Weights of a small mixture-of-experts language model, trained from scratch on English Wikipedia.
Size: 14 layers, width 320, 54.4M parameters.
Experts: 32 experts in each of 13 layers, 96 SwiGLU neurons an expert, a sigmoid router.
Training: a variant of Muon for the experts, 458M tokens, 3629 steps.
Below are experts of layer 11 (counted from 0) of a mixture-of-experts language model. Rows are named router (the router's row for the expert), gate (a neuron's input weights, with its number), up (a neuron's input weights, with its number), down (a neuron's output weights, with its number) and show model dimensions 160-319. Each number is 128 + 32 x the weight over its row's rms, rounded and kept within 0 to 255. Numbers have three digits each.
After each expert's rows: a language model's description of what the expert responds to. This comes from a sample of Wikipedia text that the model never trained on.

# expert 1
router:087088090134123163139071120141097110154118095083133168117143117171104172113145126165150121155132137171159139140122208173145149126180108125154113147068098147174141194100108100133138057087102094138165144172092108110157137221114125155090156142146106091139073158151093115090131037167104178101124115159121093158158155162062143165152086103092160128192136160155114129128085153146127041182076125090188170139120148148118135110120132142130094107112129151119109117164105175153132121119161127
gate0:147118147099177124086079125085093120184140151154176135116160145176110098130133092160094131202122132184130093086140196142120159102152159153157092113122069208119115138096109148164119129055094136157164065156122126078107146148163197102108149162172154145140116084126084177076130133111152105128132142046138149147135159178094151133150145134161139124149116070112085136133162174117144116103060171094130112090128098180168148118149106146122133161083128109114116119160092128070113091107124153
up0:105083117163137176151122115086186114167166154113152123073182127124094163124118116126131118131192159172062052184100141086114069095138121150158090143099087143100165137148102185155137146145133116189152100133104095147157114129112068100120151141138075133144132162157107178118129133177120094130140087119095182145112189094182132098113159105102169181148126125131116121125164141171104103159117148105145088125103067112157151107108075106162107212139124160160180155154133183123072189116121130
down0:145119109161131096104136135166118164155108080155135139156096124057134155103137134122121152103167082127102142104154199178086167114120108104185206074145063093099137138174153145121118089090151139166111108146141160084116157155111159167136190121134142148120126151157092156152117146123124180159070204070122138139173137161128113104115155103103151082143129057122116120091153158121102159079105145166090077142149075140096135139130129138142109154181186072127116143137094117098180154113070089
Word-initial consonant fragments

# expert 29
router:101113122124197155192139095217106089161097123133114156159097137143111158116112108148110125164159131114101191172081204153115142165157081143146117118063099147135124161113148148155193071122137122127160153128109058153133153207056102111086162134134133090183084178196116075136184104148115172086109147169124090217158146132077135113157122137124134151154169137141148082123139131174162109178100161152154172135079154130168133129114112114116072092084177140100099061174109149117177174148140115
gate0:132079154158102142148150101139118178130115160102073072062091138139155131160073143110127150126127165135172108110111101145168184092112088204088166090140123164148132071097063092099125130114047115131147116104125118115165132193112145169077159094168097115076184052075141150120161126140077113152131200119166168144123116163104143142127099128097092089149142137121111127114110121115088130110049122187165129093128110099189106174107138103100103101163115171160187135200132077108148103087135150
up0:141121150115150106137100086157139117140155195092160132129107121077128144144151073139112107123121171127152131140133086110092086141141101083151083134100037120164114125100115111086131112141122093171072098135176086148157147138124142100178168132071076136091117144171120120124175182077183072130103129126128102146173134145140154089116179189195173097152114106095111081122082116049165168161125087053086140114133122150096113110106141177180112159136093147135117157057128129112080113125080168
down0:095109159123106125085137155142137151094136082175105141153098116166180126127103073117155146111092157137069133204130102121167119113110096096138150127086096162153067136112138090196106126183113132181101122089132094137074165133176162118127119173128167129193105113113115084154144143153111093132072117129083052121135104146090136168157176131218086117149150122118132158101166132169116141076129162106108133124159169131142122131112156115058154165110119167123141083119128085161195119077118136
Table cells and headers

# expert 2
router:114101097046142171178153143129132096170126154180154137157116096150101104135135088083122127138122115140149130152057152161119158131188046115134077163077090100148125154155158134117177087134110115192142177129148116110111139157092104186107118148151135147140096153187129113179156103124141127138145127171143117180126174113088136133132158198168167138084144116169060039137151153149143143145062129131174147161107106131141139159097144124075088153123113164135108057178173188130158113076095121
gate0:103118059095156149159184123115147076112094126139159159123154148165145156108157149077080163107072146110139072174172188127135160131194082082137109148090062120178095162176151120105162102164198116125192163151184179139121147074100169181164142134109140129112172125100112140120137088072147152109184073172167116171077104101154181134128164199132097081109149114108128116134167146164194138183060108149179131177116163152127156164101121143136192121111124124168139103179157180074133123056123195
up0:141136143123171133125086135135093139133100146116127108096153130141151103134171112167155124089121120111111151086076117128034159180101189181171085177185106134108127126106115212083102134123179077157129112081122095112119138148144147101128161121128108180067094121138141147123028116120159108154143143047133104110140078169175112106158135127104179097101128136186191135130172142134119186127181092118104117077119119081115151109131123071159052083104134118162161144068165109166137119175113136
down0:220159090140137084124128098129105147129108140172150110144124186200138166105123102151113148162092086150106119090133138164071123161129101082126132108052173158123116117132123141175166106136169166098182151051160157161100105095107149134159122186088155153120131123120172110162093161165149113126120059064112135131098139101107090114162103115130090102141137115115115166120109209134143130164145074133117164150134117113085088134138097153193147170060141142112181155147137138131141101132129167
Infobox field labels

# expert 9
router:114069142119135155108131098163118111151121102144136095160100127151089105168112113153123130117130153165166153099150163144099154171173097102163085131086039127136124164104124179113150136126131136126213182142140060185124160158080096115081157140123166075137112156141148103123123061146134186075097129167134115225144135165108130157131096180134109089188150122139157089080106126162135124197106152149103094174121111176164111110127095155125070101139134168133147117143133172132091103120137133
gate0:104068158183141102157138134111132080114121144152079104083129147168169169129148132130078157124111195129144135131172160146146189131138047115131084080142053126108111117144117143155100133116146161124078101128137158144116173158110103162137129071087102130140135133150116083094082127100166111096104151078096143156145120141155094211142132163129125144091099156123138101138095140166124154154158101105116139074089119130126209062171080143180141076094097149171119135091140125153146130171084139
up0:120195095141193142155163066118130119132123141179131120102106099117154157152159158146109204157098152160163114149140183145112072149110076042107084144184100106119169152120117168126137146167104105143110120154077195145094105143135152139101144148187120128098168126081125164037106117130164144103145170168063127082119099094112148150168161163107138122116111179123113080137129113168122147151098148115097123096139070086104096095167156065114155111216132143129089051135168136098057090130089069
down0:150077160049070150136133174120126154138064122073112152120085123117118141136120063227152090143081179179164095083180134097086111100145117102113201184122153165125139154126137140128140088126124152121114148152114111116061093081163168117094124149126132089101153144111184171110192151112075107149161134175139121133125154109104115119101191135097056136105131107166129122138085109117186102082086143097121108116168173086152132148108103122084179089113119131114131139176156099180071140089091138
Phrase-ending nouns, commas

# expert 25
router:136113125089192152176096191139091115134118093140098124167168105175094134102068107095121093085141108153115152141140169131111188179166142078159117089121083137197115160118170149090167078087111096128214175127122064126134135138105081138135165166137151113153127151184149072153164108113096170060107152156116100193176166153126144109161157144117145166113131122168126077047125146128117126166122143111112138208106144182173102132122082147118131123127106151147091124112121194118092163155122121
gate0:092156127170126157157047126130126099185152119060165096082170090129184104082094128138138148084126120124140141141083096103127059146111140152073066072103085108116153148147145168093135166139142083080114109131117124121174132212114113095092165123116109081065130150131107124089139099113121089128116069160136138169096192147085155099146099176172086112142154171142178087098119127158108162107125160129146138109183130143180068130083119114087141141168100154109161105150131151123146121109155121
up0:146148073157120121140155152155128120104167153127177122074163137185148134061151128108118084151125127079107123098127102097046143113096141142056081112145141129161080097105181133110124129181163174105169155110128143141164160152109231114141170168158065093101153156096087158089145131093112130097142190165109118095151162140093146113144146146146139125106109114131136143133143120134131110108108120148126071109184131097124193137171120086146156075113077122119155112091111116119149153143111143
down0:099182140159094115129137105075097130121189167110084101129150158144108123164114133109096156101127118127102155069105027113134127118163119174124099177139108132062148143174135165144133105151163148128107138121159063171151111154121159144142151134172159089143160158061112190149137124150086120191142128119106147054075154111081154157069096126119179093070152153159084180151246096134148117159167145172136095127132202116106128145085094176078135117148121135123125085114132144125174150168137118
Head nouns before verbs

# expert 18
router:130042147114145157114103088166127102132151111164070092142173153152122115116121119135115136110070142126224107204073130165100144154181134130139080093142085138126092152134130121087100069125142123103161203101157148141170065167123134190057128142133138131157086149120098083137097110152114177175096142158149095150176126141093167106166096128143136110108126172173128106121128109101090146164130156170128158133123123139166106133176120169102015101132137108157066109108169188125159125123120158
gate0:178126108114151150184121077151203074140132101151107141126141112134071179149109153116123140082156093164091109174130171140097143097162056116134188116118071124147133138149174141148133137152047158126164139136123141194151120173092082156122141090106219119128109126103138087129117103128159081103094077126168167172121080133117145109067135173124118158176115155167130138165105142148147098121112172149068103138105105075204120097046179122072117133094138141071093130107111124060139242118110097
up0:123128134135124114113181219115158160066140179155098127103075133139140125144115103131096142119140128118099133053150127105156087163115141145106078074063146128173166130103114109080126085093149113206092075115129105155112093111164126088108153173095135183161200115185131130109152113133123151084146116128120138144160203146125118141142168156094153128141123143156179095103104122168108104163093122139136067118115169159078145092116098098173169120142114138139171119178119156126148065098112130
down0:187119159090126142195154119159193113154166154100155140174157087145156170148105200106077143096116138114160120121133194128087134089154130104112129136161126142145165159127155107130174141071125131148145194110151167157139102126116098153088068067158121121113096158095137062102133118130105106174102162128136122152072141115164151161081116105110131088166115121199076124111164135110123099124100140067149126113102116124109126156111152175057098147116115040100106106177164159139162145101162163
Initial capital letters

# expert 4
router:124105142035170085148145150144122101172085135115106152161068085134097141164100113130129152099103121156140176115151169135103175149157118128117101103103111163144109185122149167132133095119087079084138137134115119137129151205103155182055128148138166058161172148142100124114208110090094162110075148173145106180175136155170069168188047138130162172157148167147100112103085147144131125141083118118097144133150143173154108139108151109139151128110178125136068117168142136122139121109090132
gate0:116169130153156081142112125126135091102193148105196110156089057144089153084086053109135173129128139105172154166122158057143114116179144118121106155186138197097131155088079088093131105115056115083107135086138199207165088142078061128124154133106133086191127146088095115129154119118157112095096094172100148095152113156159087100080088157139131147166097089113106100144129076089085139066139174103112073112130078083189127133091080107185124092156089041150158120173157155112154151149139105
up0:123099099135116155111102121108162183093158104161167105065118122081092094148075152123122139082153109154103123137152085118168120109123109110152081099088157112116121137114117082102132105055165121086162111092077113180074169079171122125076149109133106212160127132120160116137118165141123139114106177111151120113118170108131125114129072117107213152086168174157140101152127168173112126120168082148153179170116066172146126122144143121169112081120076087124176112158116114097125117131116105
down0:118094042158035156150079142074131125116066127160082130161114165111129136125131090137115127064086102187112105150094111120140162133118209135120117113181145113191104126195136091095136200078136105123143119114135145124153099101166133126112113135132115138107107187123091093090123044122127164025118193108144204145145187117159099089127183154147154157177153149122164178139096133128132139106085105084130080110089100133112130156137097154122132127092197091121130093105123067140161122133101112
Mid-length word stems

# expert 21
router:087077111084231090127111138171108116166117085133119115118123115125107142135099062110172164152091104192156172204134226172127169124144102107157128127116071160171070191146119104143194153129100115091109154136106096150143116184105109172104119134124148129162113124163139073125144086172119152085096127186152126194135145117089142152182143138101088138171126160153136045124072142114101097146079134140145155167106102151151132124127095144164091107143137178130100140096133142150140164148132167
gate0:130175149164066159112090126166112109115128114146188121184125124130068091205114160132159148145144157165204135143159140141130135061148147149160215148126108136140064130114161062100096128143123136127121081142104120115120184139088170113132089155124174079087142182132191119146165125150153163123065099096144089111092083144122144175173121150140098131166122157158042067161134096111064117139110082115133099150110120123157174146125176077154125153128133142148134169100174132114142150112136122
up0:108150129153170187142109194115058180129079174113197139092142147120100137076163121126155139094131185153070066103120128092177060138148111068119136053134164145145141107111122166068140149116141149102071151116105079075089121127121141145181113136114163160168108093179117099077075081163132038192173118143120173101163131157112178084121132131172143095149136156160140096100091160159163081098137179147124087149115140116131109145105107128112073120155112077134143106066091143131110072121052081
down0:136117136146151147124149113087129103154133087195112159128150098127082113112125156065143135118129139105101133159079143157159136092130092157094115141149057169165127216168114120151164077101126094178147061164159182146164135141096086121132094155150095121109119098125106139147147115158123166169128187097148150122108093114114187101156140177143126124132173129070042174087122130183106059102106099113143148112079135129126145095195125111112194106112166135101070128122072124142058133168087189
Subjects and auxiliary verbs

# expert 0
router:141125104120207138183105154190118095139119155130126156149164091179106116157151117150147079056087111166118114074110191180129156145162133104124113103111106158170109175156154132102169130132107115139204156166144077115104161184086113141079113174131156112137138187181125094161162126144128194109095137155129096199154137146136134126170177188078098169148127091181136088093121177136104133143108135118132105172137131134170117147143115120103042110148134132118074057105098190119146096132138146
gate0:154146124092231087235138099100134137121089123151161147155168110149128051134187172077143100098118148155111150091084119130067103135126148127110159092166078140079103135152124074079119120151132099174153167122124162084087173173091145147126150114129116134083140103174113132118135095137148145111158140121148121159141127123152085055215057126143112142099147080146091153102078149115118161119148100125186095161140152205165147144074156095151099112126110131174104139101165092126099131106081175
up0:090087124114117172126133125153138180108120097105141105141091151086170116100096096182080133128159119181127104140143062127083096135066194083119053139145144143163066134110106163134094066166097186108091101122145150115137071136112125196107126092065158119134108139078113136141121088137131088174138111099172120078140155138104142165124130082140129101080119124156103119143123076089096096164153138159137120131133155078090083104173222085186179129127206078105165098127170129103064119145196078
down0:124123121079129131105127152068072113143036142081137136000082100161102120103093096153109195168191153114099138079057089133131159093101087139124082117160104101098157161094087144112153137148139130131130148116154151133113145122078165150064122096114170147123137100110117095123167120144120097090137126093117123159100079097114139149155088191143121115184182124057191117159119093089103156160115075139097103129110109166124157098115105080122142102113154102177122118083117121174126145064161203
Name-ending institution words

# expert 7
router:093102161061153127143126135122123145141135078142094087154090117176105093142087085119132149088076086155178153141108150149103163189165112135158058142065069159163132157154168165106146099076073101145095175115153072115160142162151101118153119186133101035160131125121150082146202132152081139111083120197150114116148165140166137133136125103111143159120146168131137036111134131139120092133114100173139118197101115139167069149098145181096093112169107103143083143141111201110176120122122148
gate0:146129068154161101147126080107150127075148163080102130120194129195137145126101169145161091184100158159200170107166070121160141112157139120089106107149128132188149159122142101135192128028160139130123161157135075116113179133135157110210126161140043126126132117111089136136061198105121160154082191176108100097164110113108070160133169116093092106094081137108164138133104114141112144112108099146142152162150122094107142123077189137143117122107126095126112115123131176133148116140184099
up0:133094153174060128109144098202148072153132071124195145145139128121140079135081171036154125176166114118140181128162143131083143191178096169113124158105116098147050100143168150107115146152138083158139122101172126134145086084149148187065122092086171082133171099135157131145118054124131132062081112126088134071134153187162140160137141167109092062142147125119063100119142101136089156118145131139079137146116133116134083169154063129090131122187096117099118137168083122116104134099097139
down0:087124165143182215137137114034107173086083177145107109106146160112074144108108161147115213143118179120130065114157232166102144119135122097136150137086181112162098085124103151116124113149153096121107086087099123100117135123085111142123123128119107156116087196053156146086100122113130145069170095149075119084121201085082162108162084080109183128095116135134119093119179166129110130140129141162135103108129157091108180142074108145134139138094142172110109176102118122119127176095141142
Determiners and hyphens

# expert 27
router:135138135109183117169140137183074187134074142124115133099091110168103107124081079120080163167108137135184144116115190125080191161143076128168146123149061148126085165121116177130151141145096116180171198163136113084142136184118102147119142161147115153143099167187134087189210080154107136115114178154173108145148141140141118122155110146088129101179100091157114089055097153165111102143118152153187146166134165150182078147123151141080107131163177179103091088107136144166099122111143121
gate0:120109131134152141185110127143058132110156109130101170122096133142183134172093133183089099169100148125156188119121165110128142173118120120103142131134072194119156108072106134103202115230126132136156134142161155062117133156085083129097119096153136121082144089043126135068112169094154186143172118105089146171134127124068117119153136144155078116143127176102124108116085136095173101176093151165106145129167096191046187163135105198119100163140161093121168131090067126143121132162162196
up0:112155146132123144106135137164127130100076155149065177083136148140100130135112166141080122212079192179175143129125118199099156126108144128107131135111141136143160106093122144176123136141124080092193128137121142111171093136140113142119143089136081170152131044094139108169166089132107123165174117062135094144143132110138087136135137135168132113185157143102140069110155131068114132105180128127137138126102142108108097155164128172164100128123130108159145123109137143124144077155122146
down0:057113115133100119129155076126133180119126111115151157098098089110158114139156163172130225136134133141151147156140156183179120082104124128132173147103093090062088166118155111120123142122132110099079100131095145148116122146111142145122106102155203151143120152075152146097165146085143142122180111139074093126123108080102138056121102073074147092149115186126062117183139105186100145087153127150098166156112131112127138095144085169098115152145105157139096146116096184078129093096104107
Foreign surname pieces

# expert 28
router:138098134128185102131110147152088089145121121126127087134119100155052146148101088120109191135094138120129155111122172123120180153169087125197072146127111152151130180133144158137174054147105095130122149147138064140140093156129117136132139160144150101186135186155143079094151121166099118109105120157147055187183140135122152121177061133106149123130124145171120049085115140160084068114093178112145171132095167145182121119113149181102085115130128134131153106174138190117158141149141138
gate0:124197125112132084175168075117091106138133126149105134160089173124109108062144153105159192124080107127098211099137145122134153090156056207154200099067100145141087133161138064155158184083085102109144141114121095177138111136174186124139073106140114152130146145184095127080096075103105073116133132152164150152101091106142136098153093106093144199124123160170106125152134116096175144071134135078176170124118070125159096099130114165123155102112165091136093139149141201097151102156159156
up0:140130115095122098140133157089122120139092114115120134110150166125137177115068143136139159123108111098081173080131146096078125184159107118146167080215074193118135174159177133077121046090139128177125123137197165139181113117135133133193078122088187135142081133198140113112129101145111131139124178111170146064131082126107088134137043178110146141129179125126110114142083117081099126125166065112086148152116139108149157093154102202119132103175179078116052147175152114168077167152181181
down0:091152142152124132137128039153140143134177116106104126064132111109143120105080126134175130132158061116137118110087148127138121165118168155153096142093046103191120125182154133141123096159127102165136091144133058162156173110133120128192053121096156096093138116136129109115155077166126138091085141144101103073163139163165128121123110114076130121094146167070148094038155085068096178099150149124170119188125099039146074131088123107093079111129142141103182079136088173095168135137112155
Quantifiers and modifiers

# expert 13
router:107080145106136143113060141145137114164141124132082129158106110152099128124126043185102079098112104169165164201091147138111151145180167154162146117093080149158149174130144136117127105083115091133147140129137093121132136115122144156073106190174178101182122142145113152151146094119120157156109140164140122182184151131119176128171151169103144136145088131157102091089103141132111106105102184107169175150104145167158082139085127155136020137133134141159074084164176145111136147090128167
gate0:142148103113178183130160122164145104170104076113065135123071091108180118121121108126183116133142177133132158173134111114169069101138117161111137097104091121131158190191132141119111173113093122109136171106108112178135133166118103147129079150190109114181111127112183136127094135144135167157148157131134211163209123106128131116106038135109126122102081119124175074065124104123147115149161114119118144123063118126166146120065114166074107113120111114158158075119132113078066131164150075
up0:117134119134118148125188133136123088165112103144131099119144118144178202155103124174135163172158166103132170109154106157144094092102096115087097155149154091127135131171147124130155161114131169144134093085142120131093146188148112170093119119167116182177095121112174112153059160105135139195129174131126207116197119121123136117117082086132201158097099118098147109010114107093153111123143041170086122091100100142160128106113112138092144034132122108137162120138104114097071112158124084
down0:100074179142184174113172037104206140124140126138152118157113161186136180115130150129154082117186094157110124073070092140162162149142132109124157109160156142117151179157124117142131177101110097113098157163139113159115125055137091106206124141192136078185153100123097087119026143157117178094123092124096171175186078168126138079095107153158125126136122050128089147109101114158139126140107084177103137149170111133098114140047115080114084079159153154055193086088163182123134139083134069
Given names and list starts

# expert 11
router:105085101108132151131101183162088139146147122085066151111105097164120161159116104126158118120081105122118183138088139152094168132171110078205102109074063133138128194138104121133161094155081107162192225171112110107125131171153166105111110199158192097164131192156126078129122135163154128131091150169137108145149149147084132126154141121107177130137137111173115119120060105138107113155077116127148141111061140162145100137162132130092089128183190123153100099130161197123170141108140153
gate0:140197106138144069075156164117119062138153148081155087157164137114085141055158108139106122135160167157133134158133124136073159116167168086135080172151157116147114127129114096172130136192154165100109125122183125156102077113142076131147167162086115104095141128074103151152111131137146161137083160128117184177162093100177133143115128121139161145156115098063226068198106131118147159112099129132135131170142127135134140104161111109127113134172108103097143136143115102114067139124149119
up0:095142167144137173153172121085162109079094076145196147135091097177124101140091116138133153120102101104108115069110052111099108123071148126158111052103126132148106076123097145086090150141160153148197151155139109141170150100139154142093104120142160155115159133132178147102075130128103130111173061160123139149142099069143126149161127159106103171208140100146026181124175118157223156143143111146161150168119135084123077100123173088122064090084132126211133074079149134094108105129151104
down0:156122149105106128172144136129139082084107115145144116151130075137077104162143179142060194095159104110191094122129140092133167107170091118121045108165150138145157107120128103106162087114095140177096129118113098073095134130118134184144162118139126105168116113129153153146153143128064102145099102072152121087109125085132139173124085113081138125142132124152091093153168122139165071174174150161076151119170110175122140089134174139117126114067137114124179108130141105141134127162116084
Sentence and section boundaries

# expert 22
router:110024090117163158128110141153126124152132092178119145119138078221104130093096056163111127122157115158163153122089161150114156165174172130196133163131093141169105183122169125118124053111098152171128179155150120115122146199055124164104139192163149129171155154169133102181185120130130102136108143184158066149180131148151179140177133139122160127140138160148118090100081115083082073102089125130144135160101111139162069142159150141094082112110160155143093137126109166154150125112110139
gate0:183127042103139125131129115125195124137109127127114168104135143126164155161162171099143174127161169197144141190141086167140132183102118090109135110114122198164094146088155147096089133123103145173138145135125150173088132164137112120104091161137118083165112117128226154169149084085097127076139119129052163101184109123114196164140103113161122130088149128172161158111164117053189092138105140072142118103090168167093078166151115170116087135122164156165077092134173102107127152104105138
up0:161130201156073108120067161121081129110115130110095091088147116115140146130188102161165182167124070118167123134125136134121123106140113082184137197148135134131173109114124125107056157116161155091113167101136166114122097123118039150120164142085104169140129205154083129156102080144092124194119153162105120160070109130125077092174100089085173121085158104160144136189107156104080144151175126151169173123093129098196126149171116130098147053097117107114102136081123090122125160113135161
down0:139140148088087163123094172095089113141098159123152174099168199143141120082130146149158087104134161164062119129148069101102160188115116110113142100121111193126136083125154117203116109096129066133111102206120081082129119116153079141092100178101093081088142127098136087121138154068128142103187112067095189106101152074121123106111086091127146110117200146192148135100086109069161084096056160107128143164158140124133128170144166123114156114200164129200125146190104166123118107108149071
Proper-name fragments

# expert 3
router:104122140076147188172129119152116130161105125104093110189110118193079163128144007106072099111189169127152134113070140162107179162128147121144084107078058126196118150161107144114103061123109156155123156110129126140185116163117141175106130138143125130153106158110108066091115105166112147110089084139157127160166144155136152074139060199121135127121159089163153096137107114124144111113123099151108127126062132116150117156168151120114066121145137140144083090140090147126164125107104148
gate0:165143141124156149122127173152137140175118030107125173149096091126032139158108082046141132198190124173169125101158137102118089137139133092172027169124095152103103126110154071115125077187176139096091125083112127088132087150073150084130117144113176170157193126118123126122106088118063119126104142150111114133154184131148099118095108150153114140141098134145088177157154134128119141153123142094093164164159145182141129132138144101141100092177133152141144077111115116137169078144089108
up0:129145111126129087132111165143112101176120125136118149117156053088153159079126162097129109156097162114149146078094141143073112125075072133161046115119126174054122169178117111102139116085086094092092197133126127160140060101090149159161097066120138138118199126094106193087110056082107112130162119087124098162105151144124149155149077140088112134146084140084061158161141098196134152128098139141177131112101110111167116073098123120167192143102147118089101067110147144124185094162121166
down0:107075165114105149136129144098149166118113186143146116097089125166120124158176126100155138127154104111059167133102093169139194115085138095175124159102142077136096189156133194142158137119154066098056154118154123102153076115192128074101208061167126104143118169119188166190087108146155099184120150186124169163205105126148124129148090093130135122153154150079131123118148133183122117112088204098118090119133141119149115113098123100191138113116114160132148154079084135107178123101060119
Non-Latin bytes, stray words

# expert 30
router:102103128133176168169075122119106080148104130168080141073106140119106139150128100130142136138155145160140138114089122114140141205174146119202073134120085122130093163144097167078132124152115166144099175185135108101130112187081111086074167210162166124169078134205130067149113104148167163100113158163123080163167137130093182099146104094148136122136147128151084081095112182164138119138108083090142091137114143183147131092067115124112110142144170162087117076128157154109159159100116172
gate0:133176147159106148148125124118098160132080132128132098110180138103129156165126107110069188116158125160161102138203165097103086170116120105153136166142131183137141165116152104165121137125192086128154159195104137175100100124151117140088138195117094114137085158127207129179094169166114134135131158141142127143120175079119129122072137100147139170133117146147095087097140168161132097128107194110153127120124077156076140088124154104126072084140208117179172106204095169102104137092098175
up0:131178146100150068158177089094110099119138099151161078114175071120136130128206128105126115084173143137121079108117097050155118116073110152089108191122119145102154159121163123111159115171169078093060136110116118117090110136063087121154126089106111142125121158086115099135068206128224101139118140121090144129077163069114113156113153125136159136108144133151113086100168156137138097111145111083158115157145123162069160110180126145121079099124140062146185122152107179127155162138102092
down0:130148099124088142109159079124115169068048112124132097137161079155088162077175144141098166119149097069100105113140167175174156141081148095141115130183096143129128132104122135092112142164121106126139100150116101143140153154124168172112134127106135184144070135140162156134108184165058115125150093119149179144164092155111118125172115105095159098158133062128117077144120085173152153145126109097103163156195089101104126136182061117111130112122120134114089177090114116197122103144120110
Place name beginnings

# expert 5
router:132092134066132167129148113151103135148119114105078176151166106140108114132074081131127102118165165161153175129109112185093177140146079097158106111065132123155152200171137168146136102171124108145109188106132073109149130200087158177073151164098149141222113171161156089203165114156114128107108120142162071179167118157103162170165133151105139121168124139174107116113125111178113152137088145113158184131093177174173166163115121109104119117126168122136103104121136149090160118140154151
gate0:191164100116137122081140060087170169164112111104107112148107175153142121164128088078157129214096125118100103189124143154086120123094090161140142187111117144141168121131152099149146125183133078141149146173162114144097131152145113148139060162093056133100092123152132156109183156194140129149090101199173196136089099108116122147132170142091141097156136109154001128124118120127114082162140089136087149168182158112208079102137089121093078164128122112122133134122163165102149119132119137
up0:142113163140134118077125083062149192139086135111161119153157114078073106115119134140120072155105130100144126163174140173123112184162098072122107151141119160146030103105080149170137120161134064171203184120123139124123078142147151159145122145147072100134056128156174124127160149204110178160077109104160142130120126111127179140171138130063112132123055110107075121162136140163153096150086085149173126135147140102118146129144082117056104160142125137082090142135196163100159158143111075
down0:141149129126152113119128125110122119130132178123162155109108179111065061110101105126103116126155090132145147118149125123057141144160105151123146150113098080145125154133091213085122138108131184047131108114107117145175160069141156131136101168094137120172121142134145132220112179136125063128145141156103186087070144171102116122156186165138099138162125082084098134156147172176158099133114147167111173063118168103123179085177121119057103118133073138119148134149141130116165167104124144
Roles and list separators

# expert 24
router:145103113111133168131114169198112082161114105144129125055098119188078134118095110102114057171095139144191197119151165122092174150171056139172112121129110153156159179158155167131142067145091099119114167188124051162154127153145109186060133186156174122143141127139131083099142092123084122123098150178140097134152136139070158149182080143116155092114142126155112040072119162159117111177077101124140175130150086163174110141141176116097070115140126166119124079157124174126169159151112138
gate0:123133140137115138136078115183112107128171088164164208169193117096113111107125190028057085143134124150180195101179084134150158175105144178165123123186096136115158120140128093082139120156160120068138104127097140137194160116181114095056159093132083091174101093139056104133097180122077102067138104149096087100146119207050098155114101141096167115132156148113104130129178096142131165094184125124143169109121131089126149134127136123081181089141150128121121174147117085124083136112102118
up0:119129151123104116095192143157133148125165129165131200129118120130092085129120129144121123125102139153133174198151132115093122155086124127113050080113142104156120123156164108148188218137144094117074097162083122082150062173083239130130107092162138129169157117159101112106100106175149126152152108154086166112144148135112099151100088218153121148137100162107137106111189107086112131096132127117152140147148168119090149095121099094096132156146086151099084087108109086071162111113200153
down0:039123162136169152111116078166114072156140155069136130111174167149101136126118154098098191136132142124120128068042084166138154121188120174091149130190065098119167119104170141122099098111128124137159080146085179143138169130099086119167162175087054133116125131089077102174083143088147136067131136137196177096090108138119090187103095136151095122108168161090127046133090162083131090225133163106100138136110125117154125092137169121134122132166132158199171136162130118162067184133091140
Prepositions and main verbs

# expert 12
router:196087177088140130136096126205122138092071065151178087092113127143116104159123097114158134142109140141140159130123170143095171159174148146124092103092072163139123149101140169082132090109134123164116184133151068113073111165113180133089134133103141138140114148140155106168114074146115196127106128123158138126138134110071144119193156139139166105116109130132147082129071116141115135165109077129200140117129174128155134139178121112131072097163168174150093062123157176149164113090124109
gate0:161141132116111163108153158150133073095072136128143132150120144151176135133085108150167125166162097087080119110083115090095218131149100124118112152143114170120079149176156125132138117154160075099167180115083077091131091082156151182054168174080174104178159062119092127110146147136111158105135161089135174148113139111210082142164123067115101165116125178130160123132093112077153189160181081093126078156135109094124161145096117122084166144096150116154124086145144178113167126081107134
up0:123169092129111101107164117102114127149088082114179157118101163074102079068148173112102142142135131085107138187152176122092040130098105136123110143119165094116160148144135095138073129089159155188104145114107201198189132136141056134113121089127091158103155170148105170079149105111103161163187134191074126169138184123038137172110108123111144196114146084145101147115160116089122144116137113149106106097184130136137107120185138077146104093103179120116114156096149114098142104184078151
down0:127138053057093144110149110098134125102115098160166187139173144136131182110140155139080142151108159082132141163111116022082170091104106108128104139090092083187139180127194116119135172148136090104079173143146131158137184089081096111109157144150143079132143181122102101102137114140151208098094130172079119137083135133193113149097123141125102144157097131163109131121092134099216153137152121068087105132119120163152103112065112130120202217084108151153143096154152106157140074188128135
Digits in numbers